{"n_layer": 16, "experts_per_token": 2, "moe_layers": [2, 3, 4, 5, 6, 7, 8, 9, 10, 11, 12, 13, 14, 15], "balance_loss": 0.00271, "router_z_loss": 0.0001, "head_dim": 128, "norm": "layernorm", "parallel_block": false, "init_std_o": 0.00542, "lr_head": 0.00909, "grad_clip": 1.0, "dataset": "wikipedia_en"}
Below are experts of layer 10 (counted from 0) of a mixture-of-experts language model. Rows are named gate (a neuron's input weights, with its number), up (a neuron's input weights, with its number) and show model dimensions 0-255. Each number is 128 + 32 x the weight over its row's rms, rounded and kept within 0 to 255. Numbers have three digits each.
Before each expert's rows: "mostly gets" lists some tokens that are sent to it at least half of the time. This comes from a sample of Wikipedia text that the model never trained on.

# expert 3
mostly gets: " States", " York", " South", " North", " American", " California"
gate0:166154120091146133092080201143143106129146118141112071125119119168111071169102054145192129161200162124118121154152165139186088129203064195105133141154147091103118131071130130137162096134148186100079105067130154098198131177134183081113157142092159175207119085137136104113126098126143161131151116163097080194132103162092169146175130083137079128123129091092100140135148136083144095145138119125140098146136132119100162082138068100090154064102130139155130164133088159112144166146143102094109086128099155146130133102168144155120118163158147158161128194159174071145133124101105157067126085143097062170150126109100161088079097107076085124144116127166170104120118096155170137130076156138083078124159100134117082109155152130159165108099125186132079151090095169110148146135104172
up0:126072085094180162168088125040157156090056116145160149072138131153144097108112081176106130129084182164110112131119108080150149118155091085090088198177132169121114138063104123089122084066111113058086088168138113143109144150148159142161106126178145127102139126160180142155168126162175162121151135107161139121090115092128131119143120120171107140166191154158084185100109166113116128159180110182116075130123078141101145139156154091162168107104109116158191184085159187104104107124090148083114193103127149131124112156145136196121165053071094151097116159098135095152127147116105135131146075094113091139131145121111108147117114165188113110138072110125192123165146158156058145083102122087115156109080120141110171093149183157172167116174105090161115118114127114138109098166164131

# expert 15
mostly gets: "IN", " USA", "CE", "ST", " ENG", "AR"
gate0:137095137072101129123115104092127203116084158102069151107183188107140173101096142167159117127117152088188130144160139151131079113146161171171103100176095092116131203112108070112089114138119124187109123117089178075075148140139098155210186086169161150171055078126155137131129125116211148148087090091128111151171119101136181131103108143109128118118122168108090083109189140145123128151071104149117116136174146115163090127195137095103146069127178159178099129080106144144121071092118104091146123097139105133111146086164120168146189135108123096137101098162118102162123137126084178138134148185158105116141133120099134060092134135099141051150106159154093068157183099117134131095103117127174177101138146085111072136142100153118080142177109125151125123185149146117082075130147156
up0:198171190122143143129152173154126105155080131120130140141105137138133113111124139136105135095132122173126126131170140126080119181125168131119157135047072069142116127091145206109106049109132112113066092205145094147120119130161122131092108150126148156120142117134123107097059179139133097145167162091075103156152085131129145123157142087134106092178130143146145099128083150139083108092161135126090068151138050127166080144173141131077200089125122155135122120194161046118137161132121141151057135098116174120074153079134151059119177094126091147170137156146129120134108106093104087136148142150158146123152109055178125168103098151158110123148133089119094081096118129146130195106196074156120102146151122154153144155163156110202053126130174150209125161080123116122158094134163126

# expert 5
mostly gets: "°N", "″N", " /", " U", " New", ".:"
gate1:098127168083125167141163115042113158086143181134130159110165071160161052110203091156140112190134139127138171122097153110139122171123148196123230183147180108123101097095153133102107113107147187059100131112143119133110094177128108150123102126117154114112147176141166141118134151115097133107171079100089114128187154087124091128127127146143158116122136127123078252095145130108156130128143079137078151154095109120127138153176136091107069108115078121139091134102135198091130093144137164118135149108123182144136146075124102134108141118164118101107095137151094155094127132113141146097201048130141103158152119111148056122122105090123088157101056132183098157162107122170085146121074149176120133089094082089141138137180109164151111133141130185088109187100114138075123119099124088
up1:101124126202101139160116165102136120100106129098166128169074117110110099137124164151185129106088152163143103121101144120182172139072142069097082073160056122097179161144048160120098143166122128089178146138130171145031106122146061122168190087071115131120130134143116160144130171115091126159176111084120139156167171125171151136078151100094129113140067113122119083111120149137141125132141139134150138102149165106100124114110120139138156163092173154151136124110174092185113151111082095107087115112158125162181118188177174126134083153107118100156122156110112085192160129078094090140100166108147178105175136127081087180147157165129154089104199175120131098127122123157195083063177158160106102175126172166188123117070118101101112126132095070150126156126095122107159150184114113

# expert 22
mostly gets: "ä", "ij", "č", "ski", "sk", "w"
gate0:145067149104135157112154092167116157079124130119052122155083140138120098110111127070103103106137143139130114125129151125052098091090151101106156142116048167123132111183092182113109137144147150175148132112148071105085096187120067138103161101115097147116161171148108123140169162093122122164132121118109082092064096075125137145124105075090095127120180146167143107140157129163130102086075166123103164219160145178117110084093106104103144158165041147196153087157116134096170108160139093158103140126143139139068107108104100141097089111109147124122108158144180162073146119147122160128093205125091120168131142079116190137093073144073121137154146246095088130183135113122201134135125106136168155158092148141115178104183150118131111136135121102134163132166118148135064136142119082
up0:116170123081126176115158162181115140115085146155158044102174150160148139137126123189160150155117091114170171113130167157111151138134114137114115079120158071141137069090078158143129085120134177117135093146155102156181145148108185069176128108135118162144121041117169075116129120088157104098097109170121163115119143125093111143161087116147131159129103132088158103142188075113130135145164101133108185161125082198119106174107091122092124150134143095102066111127095156124133159128120145100127152145089097127126128157115169075094202068093140074137122144143086133115083150101097119099187097158155089099092102081218108151155118126153155139123143085134170091129116154128131123078175121142109115105197108127065086127100140139168069109125120134144110205076116210095067132080086174

# expert 21
mostly gets: "idae", "ara", "ita", "ka", "ić", "ko"
gate0:175110167179137059115113121164139115113118161154118091168109166119068090118129168083137109099111177133155108136144130023215132162123140136116102126162132101172130154124128163105085144132134104181119117161178134145174089150099129122149164110145123160167086111107106115170078119089107129152153145076099114142121085065157138104086118080078160091141096096101179139090155122130098105093103124117126107097145130135164165132093142122104142141179159133120068096093142094135088142125093212116148182173172149108101121088106098076154120107167099186130142078164165115160111156130160174111088145078178158149159104134150122152165066118124103125147171133116072056059145093186130136092190084138081059125145196126094121138102111088085124075105108115115174160148156195132157104125156132
up0:148113139104100173075089131044121108128104181128121113133176179185124094158155145188109092147057112124065091138108165083146092134093067168133117130124146121090180171122104124112138099120106130055155188164109092190143101081109123125105165092110151039131112150136150096212140122106103134115143130181090113137093115121147187164112101186116098124091119101143122138087076150190073125148134115169096092118187115181180197077129128100104151172115140143177113200128182127116134055102134085085140117178119121162078124069141097115163083127151120092124149084123147124148151095133128126117157094175124194152147148163130121096138106183126102148142158144112138079118158141163118132135143185100080067138153117120106095137123102178119089150074136169138165119150122143136139172145160111

# expert 11
mostly gets: " has", " have", " had", " William", " James", " David"
gate0:167118100176098085196159149152112172132109092137100118116164080167116120086110100101124112138142151080132178089078169156117132123063107140123071098151114163117071101149136113097141152084140149136064149140166125127146097149144142175184135088132154089173132173097171117092140114114137131065095117087144117166109131127093156127165166098150161138149111095073188153121142151078105137118118127149125097142135147195154129110144101206065189170156091104155185080158127131097106127153199160148060127165100139126166090142081136082170107088165134195138085121106156170114176193123184105090120096184107124168158087139125156170127155128125064074103094131090083164098145134154160084131137148110111152120090082147106119115170148117157134107200129135090139113166136109208092074123140166
up0:102122167134101131119121121137134136153112170137132082145186159118119079133078075087189098063195142137193159112160117143122088180118090145124129128067139098039141092135120178101156099177057169110171078131186153100141152169165165093141117141127098147152135096134156110146086179188120199155103072149099081138073099124100089162134111158111122133063135151131145065131149134115182079125119174156148115148121107146110104141084140142134088145122079165112155168132148184150133106092115158155124157116120153156107103120153154089140158160143101160169143122145161129102118168150057150118158130102148104132052155142130090138156086068102152112099173113150122130140049146098113149117133133191105143125137154145044106141165179134180095181095103117193170125152112129094120152187065133

# expert 10
mostly gets: " b", " s", " d", " D", " res", " l"
gate0:110134105104113167100154114115152114082121080073131145151198112163124136112132137140111108088121103125159149124132105219107097157112134130152064110112081116106154137107068117174195145200140072150109102124127134104086119134103147156164077179207188105087140105203149127129133090149111172131190124154135120175148132094150130116144122107158134154193085099089123076130081173119135156096084194142090063140111142132122167091174180156115152120132144190189135143092176110144101110062101131108108162138126103080121083119120064093130104140091116187112123092109080118149133132087110188142130185127141123186070121162137076119197085120160118135049115113086098141146136128115150123190098134091070122125191130130133087119120118129082161144102127116156120095150084107131195093121135154
up0:141151142117115143172101135082020118111095137134140128176113126156105120110110137145107113132078156099053114154059115131162131158133162096110136129176072201088167097098162102154111084152148149122124083155095103159108066103148048113135110149173091168143151128183171111133144112135129156100145116104089123153142200202106144120074100134112074154142097158173075101120116222065155106139086167249136112130158136107111107126118150089129064110106125132150113167158136177165128105126092124156166171135132177154156170130126104227117133166134099147084111130155139105097113114074082147148156104153089162142114086125146114142090147142151158093138154131145145091115076147114110132115138131161048157084131133091098133100143131177052145086113122140142135097127102175122152134146137145

# expert 25
mostly gets: " t", " st", " con", " cont", " ch", " comp"
gate0:133072226076112137123163117141143089064154112073157136126131118141152150158095097119144072147127193091103097156109099154115174166089101132126090137124123129078101139104087089126102137150120152129122118119187126074117061148135132137110066162109177101104106166081150119109130055179097222100136122145140154118101098133121120098106163130072110219234153209148107176103083141084118112123123193156136087099114132110144089056148126080213082138097124116176074146099092161135145151122145093114150125115157155153112111098106146134134152086123154120112149117186092149106147108130155137131122143100154112129103147159138123118167134125136135114031076120125115120110114176114101098111059103113096140121134125189141144155188095155119088100123169134146138068162088092124130121139108163
up0:123122098158146138121083101152171136127118113191137132140100145081140128113154138201096233110113069210139177110153134120159074150194119093142090121122136152197142154135110119109128155040197118149141104088053108120097207139137108149142115112131142162129159121180122121138100146097164071184110139073133149109125107155197103156169162126173127063089157127114100035145136152183127121103115099116133144071101093135111171152107126199070144122174117160077172094159088104169106111152110122130123140131095099095099158188152094100105118167154125100127128154069118130111136156105118128081153078129083163109104117095131099126131152087159125145173152094144128137132141099148138103194162136095109151084061148130113166110089168093129154131142082118120160181085107133145179160124119165

# expert 20
mostly gets: "/", " (", " ", "_{", " '", "–"
gate1:090133100118127109109058167184196105077155127110098075129131131140111073137085100139129093111159132157119190105125097059133110120109108145101121145091178138122158143168144110202110119143175104108145111115151131127094117120100178072125157183185088176115166130086124162115104109120145124123144122171073148119100166066140110175139118114133184135104188193116096069123136157159160123124133166163156080132087159133108092156166097104095103175122142133114111111105146150137142121131233159087160177145110154154114165096138108073183143142122119181122159139123107142084083132144169157148112122092119097157089124083110079105144125083072124113110171104100137143138152169158179145140182147134165086137060092175163081118106124034134137098126135140147069085125037146062127170166116137
up1:101132136129157120090057176218202155107136136135151097105137123149079113141128110140143135092156131156074149129124102074103133113116122132123161101027172134117159110178118075153097123092137123055120068135142134085116123096099161120079137175153094138143127119092165111131078113142149096174186099130126113133118169075133117116187167129120157124078151207121084059154110149137178167155121193153110129159088158144121095157176101100077110170113138149146142099131133114136130168126203099104171164129111184163165161128134081052137156107108130166164113159152160133056061105163173141132106077113072104130132142086091122089152134122110138094138164133113088170129125162158194123143162084124154140120115075176182128082119149043169124128120134090156112113140109165089127143157096153

# expert 4
mostly gets: "ac", "uc", "ig", "ag", "leg", " sec"
gate0:176091191062089155143204132095110157119080113125079134135125138095158130100151127129109120123155130078107109084103121176161168108135132162139107130166148113150050126111094137115161158151118169127106135119128053138143038132146152104140117109111228142189102102155121149128159098152136115106169124124100114082120157035177083114148145074094110166144143104068131146130187112091141132164100176076162169126199085139127140101142163128125098126096124192120116105138175116179116106163143098154136102169140113096133130136136161137099136140114111153127146097115187147171086092164080138144109106156102186140114074126102131091127102145071176072055115153133139100082093195113078050153089143149115158158099083154129128165161143150097102110088162125145088138195062139135139110130143090
up0:155125155133129170138098108133166115127139118117107209080130088142103120155100047207159137130150153116152123093093163138109092086111103146139146133132150118101145110099122123173186107094143136100107096129186152130072107151096123128190071063104111198145167179081146079156073149109141159113045113100119144180150152125107125105109110113144095109155184184131111131130144186084120085105122176191105098128135141083120167096118109147165156127121074105142175161145081151086132199177148117148146129075152124116131036210119149116135131118165145183200135159107087109144121165102111106081141130116099107152059135151136123124169136122092126167158126113040097185102065139148123134079154097170077139159162119150129124129150169171155138135128115135149134129140118104207120175137097159

# expert 0
mostly gets: " League", " football", " Cup", " Championship", " Championships", " MPC"
gate1:156099139118083152174153162122156140159057171103116099097117121143168143133091144127154108103148139154174185101165116070130142116149090140121109116121123141116146144138152149112099123161172133159110061094128141087127117130165104141113213058082114149103079119069095105073145076170079110159141139196134128160133110140133076141063133138084075171148145125136140147130150125112120086123134141165118145087102120170156126193195151155130082155121103118158047121129185140089179124061161165136071134148116183103140104179097158155107171076113145118086142178132140061114175142134149130093155173115055108190119173152104074120082167101047118060097102146124124149182137117164170114123156101105169134111099124151135108130114120127118136150154139069110117169108178165143078135126118212
up1:136144092128097156163134087109119131146077140085117098138110085149096129119112188153174115095148090080146209138135109071092118150079171131103127110121127089154187098155135086156090102119201115149143113136091065143179164105115133162135106124089085095097056124107135108105082140108073076138117098139113103136095128154190167108180107123116119188159176077101124172179156097151147147126186117111150154101127094127164160163126099168138032101148135130163114160174144053148092113112090094126118147154082195105106111167110137114087133120133166088137085169136150153129124147081173129137077172105163140145182172143090149153146113126078159081134056199129108145108169143115112156102186087130133184177160128102159164156103113143136135141185090082073158101138158166117081120092119142

# expert 14
mostly gets: " Wood", " Sand", "itche", " Van", " Kenn", " Low"
gate0:119061061148072120097165148150145192109108221116083106099130135128102120103130139132165152179124140128122153124122106094161110104117136075088038176103092134099184099069083181137125091110142151147122124129116112155091096135151117173125155135157134158103134121136120177082148101114132131147137078152134153139111151112062086121133103200131131121126065141147095148142143128103189092166157073119129137149112099128130122112122113162128124172142095096104133118127164190136158133189130108115108156078171112133142216095132084105198168157154153155096113150107122151108116128105101160119188126099128158056100161148089133098169088138173127117103143105084088118130103109166115116124190126111159137154077154141131091156072182140179093123120154177145021118175174149036138080179137118
up0:171093121164065137201149145129172164111099080177155165161137083198103121201164128152108126157084163212087100085131144170130108108157142095096101159140117115159143108131179169118095061126141167127085119111050120149135152102169094058189092160132126142123132166087078155125129123144144181135161095116173162150119160071067132159100160138155131085114188098150118065089073132134176111173127126147093143122127116145110133047158143157193163117105153152134112097133131147164130146148118106101134153091132116203139114082135163104128155138169108155068148184130089139138085107141089117161128133099094080107090132119132117051128123194113112147119101105100107122126102140147113154090093113095195113152129142137105166164106124102087117129052162159160126056155098148093164142143120154

# expert 27
mostly gets: " Sh", " N", " Gl", " K", " Sp", " R"
gate1:105136108081132177115152130079208083093099120195128104110109152135156083124114093168167124076152165159110126122098083122107125164133080177152129127157197051129112099127149101108076124102121157082138065103107068123110120140106126111115099120096104158171141147157203123099114106166152105135120081052100157106125078151093177146162189151096125128166172115165158080144126094117108221092114128183095127110078122143079171153132075128144119136086161145077143122148096167097152181192140130148104174118067115190106131146112145077161127125122164174100091147065119130084086162134160146113142076154135144115126114109077139157139145130161090150147135116124119130138138133140082159115084105073174105144155134146142126065048156063162147174128158156189101104123164176111133097136141121
up1:108117129049154178157136117114136158169096137086083102092104124145118077166109127090157141146167146121117136114145062100100131136138126160175179147139151080113098127123168102159063140138114160120185133106176145163161106165120140095141093124122098143165075141167217114128087112147148095118072108108133119172139094089114117119185109142128092151115104132089158100099115115135152143112130092132163149191087169087168129194132104166135041163124053215112154128136079105116177134111124133156103171121094148098069137109120122094176174116154145153100087131122125170081112146184122149111112079089136142077153137140092101087197149118171096097129170106069176130139136080104123153148128140090144115171147140104094098117118214114212140209149159148180168087142170128102158110087129118

# expert 1
mostly gets: " f", " %", " X", " Votes", " –;", " ±%"
gate1:101112147123113121153049127105170106114100100160131124122144198110131142060130090129116131139101159129136096090096162151138116098113159093101082146183095071148099114202211139108142120142121074127142107083111096143150156156168140131146136123083116107114082137118099118137156140118187097156162056154114133161135135126085096099188126180086089206115233106115093107102193097131134120117131173144116128200100098118164151135113135192098160092126056139134139190123141173191096165100096135154124117112151127142156114147090190100139114111178132147136129131142138150133196220109063149109105162177124126099114091206156110106177139048166144141130120163133107144143132109144145152160161112148137151132091152082089153127137134085181105136139156130079076159187147141157098102142106095
up1:107135106141100158112134104116084203098140160117113108127133059141123144085086119182101129135149170177146077191065094077073148114103132131110097128123186106098146227100109128174120089047128079116166072121148161134123136080109149139160141142079099096114107124141113110190125130157106159146109168096117165079136140122147146108063133133106159114188100176105151173149116106058135124094164080142133180129081153137111137166129118101142125167097162139141152102162162124126176152065126170080136130142157169058133167158141116170138143077157151136097116108091136151103147140114167137111166092110158105148186114050130128128160086191122160143118139076101161147129153184205065133079110150148087103094082064107175110128143125154159117109160072135197133091156149142136139143128151162

# expert 28
mostly gets: "191", "′", "184", "197", "185", "190"
gate0:166083181066115149133092100112150126112163117106146087113182101127180134118120116088141088097132106133126137165142057143126135076093180115108112111154120204134184101080110144144155063168090109096100133094095136087212098177165171148190145189088106141095189143159091057134112116116124173171114160125118200126099160102139132157152164145141164128157174108086106134137119131144138128061163118079173137111125101131102130054127078116086123110097098142157124127119114132122089129136135094152175093118137095129103189107097142141079152162118062120122091124165131193090136108119156149173077157149146206131140125155186144137102142130147146127139153053111109177134195122087096117092082102112098153052124110102095129184178118121141100156088154078135147102124134128173132121165098065
up0:140125098179152117069150145146147134084122141127094186140112128089099079169148150161145171160138167131140103154165110079143154203124119130143166146110130063137112169186131101151133186086123171136090130075173133134098139044115112102091125106102173069118117136104150148116168120103178140095075144143138102171195110173136194080127113128104092096121124116106174122077152123141159148153105101114187039171162134144141109108111180071138125158109173093110117132153116136147203136056103123101119156121112165141116094121130076138164092112092159139143146079147146104122135123112092117117189078096145039127150112126076155114149102134159112130099118172134149109069144107153146180146167129123110084209136141178103088075108159109070219118159084162124163107123141121123162114130192150

# expert 9
mostly gets: "raph", "osp", "ent", "opter", "ient", "rop"
gate0:174154093138188103112100116150104128159111105086133138160173088147121125178153116154101126105128127147169129108130137172143135109128170096119173202194099159152137190164100173157106127088113150144159134092123149112100132155151135169135129141104135066098085107120087106125172102116130072104137154094196177140110166077184082067167128149115113100126173110069145122139091116112178130137062091138132078074116102122145113145159163046142163133075141153097091167151141150158063155167102186172112160114115088162118119149147133184131149163155088109117194114072103118115238124083070119098132141163099144208149143087135146149103140139128042139126064129152144108122087114166113065064122165169136134181109145134146130138145132145087133109129163162131100155155119180150086143139105160
up0:094099133137134194135089132140099172148096083114124114105072109161067150078217146184124137142172139139123082093132095141070156126141127113113095130075117109121132095149093111148144116179132125135188139173126092143112115139204126108141109107122139108084194191167101167125122090098112178155154100143157133128182109092167135124120071055140092164170098144161193139111164080125121127086157119168099117146191068163173141106134094129176139146135066124144167110144152145119157091165176078200146131146110147190106118122084090115106179157153111122140156094080157165158118104108079160095122096123070153127135166099132109189157128150083122149134127116130136096062161102132139157141088142078105105083080127084146053095122096172150180153125165102073132151118127151163131195107127177

# expert 17
mostly gets: " co", "ordin", "stitut", "por", " tw", "gr"
gate14:154122178092116064116058179128099193083151141109131118185085138186125069108146156142081090108167184137086128115139141154084094082153103144161158118077138079126190145168156155123081151168107157126146110155172176106117065121141130174172137147144083152092081140145142227128151084171128146115070121109127111133117169112138127084152101116122134089156102158158074122102177112058079109201096139127113104158103111067128107146101189138149075086146107182078154104159150156079168109162121126159118164175143120123118161140167110114164134130208120116169156123134129115064105125091119153103143108071129140125063162133155136163150104126148112092120143104102113155129108118118084078116145110100120156159153116128082118170116207132164170091085132094087187094084151148134147140112135082
up14:112122182091149128131154172162164100107156128101164134191144161144156096141154151141077116160138145082084096119160213135199122112074153062137133166117165134073130109182093126111018135141139157117080111118113126143119169145158064158139118115107083175115108154088131140091098121087119159120174142125178142158124097218148089130116150181130119103128115126117082135113070086124141144173114161115076126114103119080154137145137069147072116145166180126133200137151088150097141150116140138102140122177116144139070148167080154160109095144132092116125126145122121102096146150203122055129107166121114087095178107137082147143104156076160109076126144129082197141144123150141132162130133098095113128100156116172195185147123148157096154122145135199068142102057125069129093100113095085